From a checkpoint of a small mixture-of-experts model trained on Wikipedia.
Size: 13 layers, vocabulary 32768, 127M parameters.
Experts: 32 SwiGLU neurons an expert, 6 picks a token, a shared expert of 128 neurons.
Below are experts of layer 8 (counted from 0) of a mixture-of-experts language model. Rows are named router (the router's row for the expert), gate (a neuron's input weights, with its number), up (a neuron's input weights, with its number) and show model dimensions 384-511. Each number is 200 + 20 x the weight over its row's rms, rounded and kept within 0 to 999.
Before each expert's rows: a language model's description of what the expert responds to. This comes from a sample of Wikipedia text that the model never trained on.

# expert 41
What it handles: Words opening a name. Of, the and the first word of following proper names, as in loss of all hands, Mount Lemmon, The Theater, Grand Rabbi.
router,206,212,180,213,187,170,201,187,190,216,199,184,178,226,176,206,242,179,190,195,185,210,221,209,188,227,248,187,207,204,208,207,192,232,222,185,229,198,221,164,188,174,157,197,208,215,191,177,204,203,203,183,193,212,219,192,205,203,221,195,172,209,197,215,194,201,209,188,194,157,220,216,228,203,208,168,210,210,176,239,212,238,167,200,200,197,198,162,200,193,187,192,174,190,186,186,213,208,190,169,214,174,189,221,215,174,224,206,198,204,179,196,195,242,220,217,201,182,174,170,247,211,200,197,197,219,180,215
gate0,192,198,211,227,193,188,200,157,210,200,201,224,214,216,176,167,161,210,227,224,207,198,158,180,230,194,205,155,240,207,214,211,205,247,214,162,189,180,170,193,192,153,236,202,184,177,217,208,213,163,197,229,200,212,199,210,193,193,205,191,179,197,206,247,205,179,203,236,158,190,193,193,215,226,166,187,246,179,172,163,177,182,211,176,237,206,190,196,218,194,165,229,201,198,213,155,208,207,229,140,172,198,216,202,191,190,171,190,223,205,166,176,181,185,194,199,194,240,183,174,233,192,218,198,207,216,190,179
up0,179,218,212,180,213,215,212,190,225,198,220,154,186,176,218,237,221,207,188,176,151,219,213,202,183,170,210,216,190,185,190,200,205,188,204,200,185,194,218,211,190,226,170,199,215,204,205,212,206,213,206,212,178,176,210,180,193,154,179,182,199,212,208,195,227,187,204,165,220,217,163,197,210,181,185,246,190,181,225,199,204,209,196,230,183,190,169,182,206,170,245,163,180,218,182,222,182,189,194,234,210,206,197,198,184,211,214,189,209,209,231,216,244,151,245,185,214,196,197,214,190,203,174,207,200,191,226,214
gate1,209,221,236,169,224,201,190,202,187,182,255,177,194,223,182,237,224,154,193,208,210,191,185,216,171,236,245,225,225,197,180,209,184,197,204,215,214,221,240,178,182,218,193,189,186,214,245,184,211,225,203,171,225,194,208,202,201,194,204,234,209,223,172,206,185,198,201,217,199,182,207,173,224,221,219,184,202,210,188,212,225,214,216,207,213,202,185,183,193,180,165,228,170,191,206,197,227,187,206,170,228,177,218,179,233,172,192,235,168,224,218,205,186,221,202,172,236,223,213,191,197,189,228,196,190,235,203,217
up1,195,221,192,186,193,201,182,159,183,168,228,192,206,202,191,207,211,192,202,191,243,185,211,207,211,189,213,185,181,198,182,227,187,186,218,232,214,207,224,174,194,238,208,199,190,192,209,152,187,225,237,207,204,218,247,187,186,155,212,215,201,190,234,209,204,190,227,148,227,192,198,224,208,219,181,231,211,212,223,176,189,249,226,198,230,184,166,208,205,197,192,189,203,205,194,218,191,238,197,192,204,165,182,169,211,180,192,236,186,189,223,195,144,193,197,209,220,216,177,206,182,183,178,200,198,198,203,203
gate2,168,232,172,206,205,213,223,195,205,194,152,208,205,194,189,189,188,211,197,205,219,204,232,185,173,192,217,190,179,159,153,175,172,205,236,159,205,192,194,206,188,236,236,202,211,221,243,218,175,227,195,193,176,213,229,209,228,196,228,212,205,189,198,217,189,195,175,187,183,158,195,200,159,191,192,216,207,269,209,198,221,189,191,210,192,185,224,205,204,194,227,231,179,219,179,199,191,224,165,202,185,220,192,210,200,171,177,211,197,176,206,207,192,199,194,226,201,208,208,198,168,188,211,214,204,174,202,222
up2,231,163,194,167,188,186,188,207,233,238,151,176,180,224,214,193,192,167,214,207,198,207,188,194,220,195,203,181,190,193,233,233,214,211,202,197,196,217,196,202,239,188,184,233,177,199,152,153,202,228,180,200,183,200,171,194,192,198,243,227,192,198,204,189,221,202,211,204,205,215,196,186,229,175,191,160,215,173,191,213,182,192,206,218,201,199,206,171,204,224,205,191,201,221,204,217,195,186,236,183,200,229,241,193,214,233,177,173,185,222,200,180,209,210,224,172,211,218,183,178,173,233,219,195,160,165,203,192
gate3,242,195,207,181,216,192,196,181,208,163,226,182,214,178,206,183,213,186,196,171,169,164,207,218,154,226,217,181,176,206,218,227,179,204,214,171,187,237,191,211,199,189,202,214,203,210,238,191,180,241,223,186,197,166,230,186,212,163,215,174,184,164,206,174,195,193,224,188,211,176,207,197,232,210,168,203,188,208,202,211,168,159,191,215,198,185,202,208,173,195,225,185,218,206,211,196,206,183,219,153,196,241,216,201,198,196,222,213,245,210,190,202,185,222,177,191,207,171,220,214,216,187,200,207,229,215,190,180
up3,247,221,196,199,214,220,179,206,207,156,246,201,182,208,187,203,201,207,195,181,161,169,204,202,150,233,226,203,181,169,195,202,179,209,195,205,186,261,198,199,231,197,224,188,197,208,216,210,184,227,212,172,197,169,216,224,210,227,197,195,183,157,214,146,209,192,213,157,188,176,176,212,230,198,178,185,169,198,206,208,177,189,195,237,218,180,213,213,175,234,274,198,223,176,200,211,220,196,212,163,182,218,209,203,200,201,223,219,212,223,205,207,184,175,189,189,202,190,202,182,186,216,194,212,198,227,185,200
gate4,207,213,195,233,198,220,212,206,209,191,182,186,209,220,230,171,181,189,206,159,170,201,199,169,189,223,217,214,186,188,197,213,213,183,237,198,230,212,174,208,197,208,186,169,208,194,204,194,219,194,183,205,203,181,231,220,180,216,212,156,175,168,173,190,203,202,175,197,189,182,181,227,175,204,202,149,187,179,191,222,218,216,195,204,182,179,220,209,187,219,179,213,224,162,178,214,190,209,189,184,204,219,209,225,162,196,214,175,180,200,186,198,196,234,236,222,178,218,181,228,194,189,183,199,182,206,199,200
up4,193,188,208,189,190,169,167,178,183,210,247,184,175,173,183,204,227,193,190,189,220,165,219,229,198,199,194,214,224,198,213,209,227,167,180,191,181,163,199,156,207,195,236,189,190,220,223,190,190,200,183,223,224,203,171,197,210,194,193,186,222,222,215,239,218,182,205,207,204,213,232,194,232,181,212,197,210,166,205,201,202,183,193,198,215,213,187,191,204,193,207,182,197,215,238,197,232,202,198,206,209,211,198,179,207,218,209,247,196,208,210,198,159,224,192,196,199,184,204,183,257,227,215,196,215,238,187,213
gate5,252,189,166,205,168,158,168,205,193,214,194,169,180,237,171,218,224,200,199,251,219,202,152,191,261,230,177,188,205,185,213,214,176,216,222,227,245,228,206,210,159,215,198,206,186,190,192,181,217,216,194,203,167,183,211,189,220,185,227,208,215,221,227,215,183,230,205,205,195,186,207,198,207,194,169,212,228,215,179,205,218,212,226,184,225,207,197,181,221,188,191,164,207,181,205,201,203,229,165,184,208,199,200,223,218,192,207,225,189,206,173,182,168,233,174,207,202,196,200,197,197,197,203,183,200,173,212,160
up5,211,196,252,170,231,232,221,164,227,227,216,226,220,186,205,180,184,198,193,146,175,203,252,221,146,148,245,200,192,210,223,183,227,207,188,183,174,170,198,211,229,180,204,205,224,208,207,249,194,192,189,191,220,231,198,197,187,221,203,196,174,177,157,185,225,168,181,201,203,189,193,189,206,164,217,203,165,216,188,195,174,175,191,198,210,191,201,194,187,224,190,226,197,196,212,204,217,182,235,217,210,205,194,192,183,195,172,187,219,205,225,224,229,184,218,192,195,210,192,205,199,205,196,203,214,247,209,205
gate6,212,214,226,229,167,203,223,191,189,177,214,221,200,188,196,178,207,179,256,207,221,134,237,247,213,190,221,168,191,182,197,160,194,232,220,194,166,185,200,172,171,190,202,244,205,229,223,189,172,221,216,191,207,194,265,162,195,183,195,186,194,192,200,211,221,176,240,192,202,193,216,200,213,172,221,192,197,190,171,190,158,208,209,207,226,199,186,186,212,200,182,237,202,189,192,145,212,227,187,176,182,210,200,198,183,192,204,203,254,224,209,196,179,231,230,197,229,195,203,187,224,216,230,187,192,212,200,160
up6,211,228,215,200,201,212,198,201,246,196,207,214,155,204,224,169,225,165,182,207,159,164,215,198,196,171,215,194,203,153,191,219,196,187,185,222,196,211,218,208,208,193,228,225,195,220,201,191,182,178,221,163,195,203,201,175,208,166,201,161,166,234,186,200,230,185,216,202,204,189,193,176,209,193,201,206,184,191,183,226,205,235,164,176,210,191,179,222,186,218,230,192,187,219,187,186,198,209,212,176,199,198,183,161,167,229,185,168,211,212,217,206,198,206,187,210,186,209,232,227,161,223,200,191,192,169,203,167
gate7,182,183,192,235,188,210,212,187,214,226,188,169,197,216,205,192,182,230,200,205,182,234,221,191,166,189,188,212,219,190,231,143,200,180,223,216,167,196,186,219,220,193,206,193,188,196,192,232,198,216,196,198,179,196,189,216,215,178,201,190,196,177,202,195,221,202,207,200,221,221,176,190,171,208,195,199,213,210,188,207,184,205,161,216,214,205,210,195,202,204,224,207,199,196,185,211,200,210,168,217,198,187,211,206,228,210,193,191,172,211,206,217,177,194,220,191,173,175,207,172,229,207,209,210,234,151,214,218
up7,208,219,211,161,192,229,203,191,176,176,196,214,216,211,198,208,199,178,193,199,201,181,216,207,200,182,192,160,165,175,202,224,223,238,177,186,207,200,194,187,208,199,207,195,220,198,223,175,160,197,195,172,197,209,230,194,177,175,171,228,201,200,221,221,169,153,201,222,201,242,195,183,212,213,191,218,221,165,214,166,194,201,225,164,180,175,198,212,193,210,178,230,190,237,226,181,189,179,205,200,201,227,175,162,197,201,200,183,222,182,230,182,212,178,171,185,240,233,174,201,203,194,202,172,211,220,201,196

# expert 58
What it handles: Determiners after make verbs. Determiners and possessives the, his, their, its opening noun phrases, especially after made/make, as in made his debut.
router,245,218,191,158,188,212,203,224,198,175,189,202,163,233,188,191,221,180,215,235,191,207,199,225,182,206,242,198,195,184,210,186,168,202,177,221,222,196,189,194,185,177,203,240,189,174,203,190,213,225,209,177,208,185,210,206,214,195,181,187,181,213,162,199,194,195,199,162,193,227,177,206,204,223,214,213,200,208,145,195,237,183,177,168,188,197,215,191,196,202,195,211,185,226,219,193,219,180,132,225,243,162,162,201,233,217,225,196,158,184,217,180,201,192,205,186,190,206,170,198,213,182,192,205,188,209,184,167
gate0,199,194,149,166,183,202,156,225,205,226,152,208,187,165,174,205,215,194,216,186,175,168,229,225,213,201,196,191,209,230,189,192,196,185,192,187,202,215,195,191,149,183,191,210,194,220,192,192,206,211,185,195,206,213,203,194,159,210,231,211,184,243,183,176,251,217,144,187,218,193,173,201,195,196,205,252,217,190,213,220,218,216,196,214,180,226,199,189,207,227,182,178,243,164,208,184,169,229,192,246,233,195,184,179,205,201,210,220,185,206,199,218,214,217,217,225,198,200,170,173,202,191,214,201,204,188,205,158
up0,207,216,177,171,207,184,179,237,215,198,187,203,209,153,196,207,207,228,190,226,218,183,224,213,239,196,169,182,176,188,165,210,182,159,195,166,205,197,191,185,161,207,212,185,203,197,197,169,213,192,205,197,192,196,191,223,178,226,244,244,200,198,216,213,216,169,162,207,207,205,176,224,182,224,236,205,225,184,180,236,197,185,200,227,193,194,191,207,212,163,162,201,203,175,199,212,146,218,176,200,226,213,186,184,188,212,221,180,211,202,181,226,199,186,205,198,194,221,179,189,191,189,215,165,198,180,210,183
gate1,212,226,216,201,184,222,192,173,201,202,149,180,210,175,213,218,177,198,166,200,193,205,219,225,174,169,213,219,221,211,197,166,198,190,192,204,192,173,212,207,206,212,190,186,197,162,217,222,206,209,189,210,208,208,191,202,173,184,220,222,174,214,198,172,209,217,197,212,183,187,168,208,206,215,265,187,210,222,208,231,206,215,232,179,178,204,185,199,177,186,226,196,206,212,193,221,210,183,212,206,209,226,194,166,184,207,188,206,198,232,189,213,189,201,211,155,226,232,167,186,199,195,207,217,181,150,206,180
up1,209,191,225,220,166,220,178,183,199,204,185,208,210,193,187,194,179,182,163,211,198,209,190,233,195,177,208,208,209,203,199,192,203,207,159,200,199,205,195,208,211,206,227,198,206,169,216,223,219,224,186,198,229,186,212,219,170,200,196,228,171,240,204,184,228,226,184,186,216,202,225,219,221,223,223,179,206,203,198,237,196,222,207,162,194,207,185,204,190,207,210,198,170,204,200,221,223,196,204,204,223,179,183,179,185,185,199,184,163,219,191,217,176,210,217,198,216,221,155,153,207,204,217,205,183,165,200,192
gate2,141,176,212,207,222,190,205,227,189,210,191,208,215,189,179,202,227,201,182,208,191,201,232,165,206,177,213,219,212,231,162,190,213,200,200,200,199,220,226,213,184,211,196,197,213,179,166,190,177,183,214,220,186,187,187,198,172,226,189,184,224,169,156,200,177,215,175,201,204,196,196,213,180,224,200,198,211,208,203,232,196,159,180,193,185,180,189,192,182,216,207,200,235,191,202,200,209,191,202,187,202,187,231,238,151,205,199,205,201,228,198,205,174,165,221,182,230,208,219,196,207,210,238,202,205,221,205,201
up2,206,208,210,203,215,217,190,151,201,164,204,210,223,177,224,198,181,219,197,168,215,208,188,203,219,243,178,164,182,220,162,216,224,187,200,210,221,183,211,208,223,169,181,203,218,204,224,202,166,226,207,202,170,203,185,172,187,193,206,221,239,215,226,165,175,204,216,216,230,195,243,252,220,221,226,191,180,199,181,180,197,214,214,213,215,171,197,202,199,185,187,223,234,217,205,212,211,203,208,207,167,199,204,190,220,170,210,166,233,242,177,203,195,220,193,224,187,181,211,185,207,199,185,222,208,182,226,204
gate3,184,218,225,200,226,223,202,196,172,280,182,229,212,222,196,202,161,186,180,206,180,212,224,193,169,191,223,183,197,167,214,177,189,185,259,192,199,215,232,198,199,195,240,205,192,212,209,233,226,208,191,203,185,183,192,196,212,222,195,214,224,201,193,191,219,183,165,189,189,164,193,175,191,194,173,238,198,215,224,188,186,192,220,223,213,190,195,184,180,196,215,194,187,181,184,216,202,203,193,187,204,199,223,185,175,178,210,185,156,201,213,167,192,196,173,240,213,185,218,186,202,199,185,197,191,215,209,180
up3,219,196,192,209,165,187,182,196,213,140,206,168,197,184,222,211,213,226,197,168,216,176,159,202,207,203,180,224,183,244,168,215,211,205,153,217,206,186,170,221,197,198,163,204,214,178,209,169,165,189,201,176,206,195,200,180,204,166,188,198,215,179,211,198,189,238,223,209,204,221,219,194,220,181,220,171,202,197,175,167,198,213,185,145,197,193,189,206,219,189,188,231,202,220,195,178,185,220,215,229,200,194,198,220,204,216,201,232,249,195,214,230,224,199,201,179,195,195,199,201,193,233,183,240,219,180,211,249
gate4,177,179,205,200,191,219,209,187,198,176,184,213,177,146,234,193,183,226,202,198,236,163,191,147,182,160,202,223,176,232,193,207,208,211,218,235,219,206,200,241,208,229,192,195,190,230,214,201,173,173,157,184,211,205,198,209,147,195,179,177,214,205,204,172,223,220,184,177,194,202,197,212,188,225,237,246,163,202,187,166,238,186,190,198,218,199,193,203,232,225,232,202,199,190,185,185,200,219,195,214,196,203,182,196,203,155,201,207,217,189,191,268,193,209,196,194,203,190,198,210,194,199,193,179,193,172,216,202
up4,214,230,207,206,216,194,173,206,175,206,228,198,214,220,178,221,181,191,193,197,202,219,217,234,205,217,184,161,212,190,195,168,197,197,207,163,194,178,228,183,177,192,198,202,203,179,179,213,192,199,223,238,182,211,208,182,217,209,187,209,222,194,201,202,187,199,224,197,206,194,212,193,205,153,183,171,225,198,225,228,171,206,205,216,182,198,200,183,183,171,185,218,196,222,199,218,228,195,236,167,168,222,237,198,231,228,204,177,207,238,221,193,201,222,179,181,232,188,218,188,211,198,196,186,196,201,192,220
gate5,227,172,164,194,182,167,206,238,194,193,198,188,206,180,178,175,214,201,206,208,248,207,231,214,179,205,194,204,224,205,194,219,178,194,205,199,212,188,231,222,222,187,180,199,218,203,175,179,219,200,203,192,187,191,207,176,226,183,198,226,203,195,231,202,169,209,212,188,177,218,240,191,218,205,202,219,203,215,199,229,233,181,191,215,175,212,216,183,205,207,194,172,216,221,193,186,189,177,207,183,170,233,200,214,186,222,198,226,205,185,180,197,189,186,193,198,197,201,197,209,197,160,204,242,202,208,188,210
up5,186,204,250,206,220,198,180,168,198,185,160,207,210,200,217,224,193,200,206,177,184,184,178,220,186,165,173,190,182,194,196,221,195,164,178,201,193,193,178,204,217,198,193,190,185,227,187,203,217,200,212,244,170,168,202,202,203,224,198,189,190,190,209,172,203,216,179,202,212,213,208,187,205,172,195,204,189,165,203,196,190,214,230,228,206,206,184,209,218,182,169,221,220,186,190,232,186,214,239,208,214,198,197,189,178,177,209,170,192,228,241,185,198,193,228,188,215,192,223,223,210,199,202,207,219,153,201,191
gate6,197,201,188,233,188,226,169,184,201,200,207,236,248,169,180,195,191,214,144,207,211,187,175,178,178,161,180,152,175,212,187,223,199,207,194,182,210,214,209,193,202,236,198,193,222,189,158,232,214,178,183,199,180,235,228,209,174,224,212,178,220,183,207,158,200,201,185,191,201,203,198,179,177,222,210,161,199,206,234,205,180,197,227,187,201,187,205,209,199,189,201,178,213,218,205,192,179,174,204,214,198,237,178,197,184,197,209,187,195,150,208,216,194,182,202,172,202,169,179,202,189,179,199,171,210,198,186,201
up6,177,192,187,200,207,220,210,176,186,211,160,202,176,199,220,183,198,209,213,167,213,231,233,212,227,196,217,229,207,168,194,164,235,196,213,212,183,174,215,224,202,152,240,203,176,197,274,183,172,205,190,195,206,167,174,183,238,170,186,205,226,206,204,216,186,200,211,209,204,174,187,189,207,194,189,208,185,185,206,178,226,226,185,233,215,190,191,218,208,220,220,231,185,187,175,224,213,250,200,166,187,178,247,195,210,196,162,215,182,231,158,207,194,210,216,199,204,223,230,194,181,237,198,217,190,185,223,233
gate7,200,197,194,169,192,225,223,215,199,215,236,171,185,239,199,211,212,163,206,196,195,187,239,182,205,219,227,202,229,167,200,183,205,211,176,192,162,242,183,226,197,171,222,185,181,170,152,209,203,207,172,169,227,224,188,223,221,204,200,193,198,222,161,224,219,184,183,223,186,193,185,203,195,188,176,187,208,195,219,192,210,174,160,247,185,187,210,189,197,220,194,218,187,182,213,176,209,190,211,225,181,224,182,215,206,231,198,215,193,166,202,201,175,181,219,206,196,188,204,220,231,208,213,213,218,229,184,184
up7,182,184,208,225,224,178,212,193,189,184,166,216,211,162,193,200,186,220,176,168,207,207,193,227,198,169,186,185,158,219,201,202,230,185,230,189,210,153,222,195,216,217,171,192,208,195,227,207,188,179,215,236,156,180,208,188,165,194,202,182,178,222,226,209,182,217,202,180,221,214,209,207,199,203,209,198,185,220,216,195,186,212,241,162,211,193,192,221,205,198,221,163,184,236,182,246,195,202,207,177,210,203,179,180,211,189,198,181,211,236,187,214,211,213,177,203,223,214,205,185,172,193,179,180,183,146,207,225

# expert 28
What it handles: Row starts and the. Mostly "the" after verbs or prepositions in prose, plus pipes, hyphens and "=" that begin table rows or list lines.
router,265,207,184,178,220,155,178,217,180,201,195,195,186,218,205,218,226,218,178,189,206,215,186,213,193,219,195,203,226,213,210,201,166,209,200,216,205,208,212,175,199,202,181,219,208,223,211,196,206,218,173,211,228,242,200,180,171,170,197,220,173,173,241,180,221,224,239,162,198,230,204,154,203,176,206,197,210,196,178,200,200,197,191,186,202,243,217,175,215,196,203,192,176,178,182,194,191,187,222,204,223,204,198,195,191,209,219,226,227,221,204,181,233,161,205,167,211,178,192,198,184,248,206,191,234,194,205,207
gate0,212,184,167,187,202,212,179,202,206,245,200,239,199,190,185,200,219,169,219,205,196,192,210,209,205,226,177,192,196,184,206,201,177,184,248,177,184,184,190,223,194,219,264,188,201,213,209,170,184,203,203,176,212,204,198,175,193,205,206,181,186,185,180,227,166,175,225,203,199,210,198,203,192,192,199,212,199,194,207,222,188,198,165,191,205,192,207,210,226,181,230,194,225,196,187,201,183,169,193,144,203,227,151,190,204,195,185,228,186,205,207,202,193,191,216,229,203,211,198,242,233,216,175,205,209,198,225,162
up0,217,189,162,187,217,206,172,182,199,231,201,225,207,180,219,193,232,166,230,212,185,209,228,202,196,219,179,193,181,202,216,186,175,175,242,179,186,190,169,213,188,218,249,190,227,214,211,174,185,206,207,187,220,194,216,155,200,182,191,180,203,196,167,237,184,180,216,185,204,210,216,204,197,197,187,213,197,200,205,201,174,183,171,196,206,205,207,200,210,178,223,195,216,201,181,217,196,168,205,137,199,234,145,191,197,200,196,197,173,227,196,207,215,188,200,223,219,203,189,249,222,207,184,214,207,202,231,153
gate1,208,234,96,246,196,191,222,179,185,207,194,177,179,176,212,196,180,195,217,210,186,166,195,205,198,210,200,188,175,191,189,206,232,193,209,175,207,191,197,223,192,222,203,167,158,224,200,232,187,173,176,187,198,218,169,195,191,181,177,189,205,182,201,200,176,202,233,214,185,190,196,209,208,182,237,171,153,225,205,215,210,180,204,213,183,215,203,206,229,204,178,223,170,188,177,187,202,216,184,227,184,211,192,200,207,152,218,245,205,194,202,178,227,160,176,186,197,173,192,220,196,207,203,213,195,205,180,202
up1,190,197,180,214,209,208,196,196,245,252,221,199,220,197,193,204,212,173,177,217,187,169,181,199,197,252,195,195,218,204,224,228,208,207,201,201,196,219,200,179,203,219,222,179,208,194,176,183,215,192,178,186,228,200,194,207,177,218,208,188,169,191,190,184,189,159,207,215,174,185,227,193,194,213,208,170,177,212,172,220,186,177,161,162,216,212,216,207,208,205,195,202,204,175,191,202,254,215,222,221,186,231,204,182,197,174,184,211,220,146,224,214,181,181,206,208,213,195,212,130,236,227,230,211,198,181,209,201
gate2,205,219,203,193,156,204,170,208,195,173,206,199,221,194,175,213,201,189,219,219,214,183,190,226,204,186,177,214,196,162,184,205,223,207,190,188,195,188,227,204,215,190,172,188,219,207,168,198,217,169,208,247,186,169,196,225,170,203,177,189,205,223,222,151,225,230,183,191,190,202,204,193,215,218,212,175,186,194,200,197,226,222,185,233,186,197,193,197,189,214,185,203,240,219,223,209,235,218,241,241,205,238,168,189,190,201,201,186,191,194,224,206,175,247,224,168,223,192,178,195,216,183,195,194,193,222,214,203
up2,219,219,226,198,198,190,187,213,217,229,189,186,152,233,168,205,198,185,219,214,194,176,191,219,186,200,205,219,216,189,196,175,190,218,178,231,235,209,211,151,216,182,196,229,238,227,212,200,210,228,199,200,169,183,226,248,189,193,222,253,216,198,222,206,245,196,213,168,186,229,222,182,206,213,190,203,205,187,191,235,200,215,183,231,180,203,194,178,204,187,188,183,213,182,234,187,225,169,208,199,203,223,196,206,189,210,206,207,176,220,192,205,183,215,222,169,227,264,169,184,194,201,185,221,166,242,195,198
gate3,196,209,230,246,225,193,209,165,186,209,207,206,227,191,240,208,208,251,212,179,217,187,206,197,207,176,193,215,224,210,208,187,222,205,218,217,223,219,176,195,229,169,200,165,233,180,239,237,198,238,209,186,190,154,161,202,234,206,195,216,205,202,211,237,189,214,185,177,217,192,226,190,216,189,165,196,197,190,225,177,175,249,211,219,222,184,183,200,206,200,222,224,161,214,206,204,208,183,195,242,212,199,245,223,203,167,187,216,210,208,176,223,224,202,217,150,202,184,189,207,208,192,202,174,173,209,178,238
up3,223,185,219,204,230,179,173,176,207,219,185,203,211,202,216,203,226,230,197,191,207,205,236,229,175,171,194,229,224,211,228,204,167,214,185,194,215,231,207,183,217,174,206,185,237,183,254,227,215,249,191,206,195,187,179,197,216,190,211,228,194,198,205,211,204,188,186,176,209,225,240,201,224,188,207,218,225,186,229,208,211,175,162,233,199,222,210,177,184,204,217,184,185,212,188,182,189,161,199,220,211,231,241,223,206,225,194,223,178,199,193,215,208,217,239,169,207,214,202,205,190,197,226,180,172,190,175,198
gate4,179,198,181,233,212,193,176,204,197,181,200,218,201,236,202,223,185,205,216,199,181,190,162,184,170,190,199,161,184,199,200,225,205,181,173,205,162,208,193,210,141,209,192,170,180,195,206,220,215,197,248,216,201,185,203,188,183,221,202,174,204,195,201,157,208,187,165,207,204,208,210,203,196,218,182,268,172,179,203,172,190,241,224,203,205,189,213,218,224,197,190,202,202,198,217,232,183,210,180,223,215,166,201,216,208,161,185,203,241,151,215,210,210,217,154,190,186,195,189,187,196,208,150,194,226,178,205,189
up4,206,212,204,208,188,212,234,218,208,217,199,197,205,169,205,183,212,170,188,217,223,206,236,192,215,210,169,235,215,184,189,168,231,209,217,188,210,192,198,197,239,190,225,216,197,208,176,196,184,196,157,209,188,187,191,227,221,198,209,183,194,212,200,216,203,209,217,184,200,203,166,181,205,185,234,158,194,219,201,216,212,168,195,208,195,221,180,198,203,232,200,204,202,218,195,197,218,193,246,194,189,220,187,199,185,228,211,205,171,237,207,202,199,184,240,220,204,186,241,214,198,182,240,198,196,224,200,209
gate5,200,228,192,176,219,201,196,221,191,181,178,211,189,217,175,224,184,205,213,215,229,188,250,229,186,183,214,220,193,159,214,159,205,214,189,198,178,207,239,202,167,226,197,157,180,214,194,252,192,154,185,195,182,222,183,185,216,189,220,194,199,220,205,203,218,183,201,206,195,187,183,186,205,219,240,205,213,204,208,214,195,233,175,192,190,200,190,192,247,192,182,215,161,188,194,198,220,199,157,213,194,249,172,177,204,192,235,228,198,183,199,172,199,225,227,192,199,209,175,175,195,194,209,220,191,211,193,182
up5,213,216,214,185,216,182,210,224,212,187,192,196,171,178,192,200,209,191,211,247,212,205,242,225,196,172,193,239,216,185,194,163,197,205,178,211,169,225,245,190,174,225,180,171,204,195,214,217,210,198,173,196,197,184,202,184,222,180,220,206,179,219,181,229,222,204,194,153,186,204,199,173,201,214,235,215,213,181,196,220,193,187,157,215,178,220,207,189,203,193,185,168,161,194,211,189,211,190,172,240,206,215,163,202,198,197,219,229,178,205,151,199,208,203,193,199,196,188,171,161,196,184,204,210,169,215,183,168
gate6,177,232,145,203,196,213,226,182,208,215,163,187,186,197,200,191,170,209,186,241,184,182,235,180,192,173,223,226,186,225,197,231,233,224,175,152,216,209,182,216,155,141,185,192,171,232,227,210,184,202,191,187,200,154,179,209,171,175,188,180,208,216,190,210,212,193,210,174,233,205,165,224,219,184,197,163,184,229,181,190,184,204,189,218,199,182,178,202,172,201,180,191,192,218,217,196,170,176,188,195,199,211,226,230,210,188,211,199,215,224,184,209,201,204,165,217,175,214,204,189,181,182,219,207,196,227,218,232
up6,202,180,208,209,230,202,201,209,199,231,213,207,212,188,195,182,222,174,160,171,203,177,175,185,199,177,206,220,233,220,232,210,202,213,173,213,182,204,230,175,190,209,189,181,225,161,195,234,178,184,204,216,223,203,213,186,183,191,200,195,154,193,207,212,210,192,226,200,177,220,211,185,180,210,237,144,203,188,207,193,223,222,151,210,204,198,218,193,194,198,193,193,165,218,213,212,251,181,198,199,186,168,193,186,219,203,182,198,204,182,205,210,180,243,210,185,215,228,203,191,214,225,226,186,228,183,197,209
gate7,176,185,208,214,189,184,185,215,207,218,199,209,217,180,225,199,184,192,217,211,166,214,201,201,232,153,173,189,189,223,189,220,216,199,216,171,194,214,198,213,196,219,188,193,209,223,170,203,217,194,152,227,185,210,160,187,191,232,185,165,223,205,178,188,195,203,161,191,208,212,222,195,249,209,161,209,168,218,190,199,200,165,215,213,206,219,197,202,218,213,179,208,193,204,195,216,147,181,195,200,212,213,204,214,217,222,199,216,207,200,204,185,209,196,175,196,193,211,190,169,225,165,220,211,173,213,214,189
up7,193,192,192,192,176,199,216,218,207,181,187,167,180,175,230,187,200,209,224,196,179,201,222,204,205,177,208,225,225,224,205,200,202,227,208,175,212,208,167,260,219,186,209,204,205,206,189,194,221,210,181,190,192,213,178,230,209,205,179,225,231,200,187,186,203,213,207,197,203,223,188,180,244,190,153,187,188,211,175,215,196,166,181,234,184,223,201,194,172,196,175,193,176,210,226,177,156,187,195,202,212,195,224,225,229,183,201,214,178,209,181,183,209,240,184,215,213,218,186,163,204,163,216,188,184,216,218,159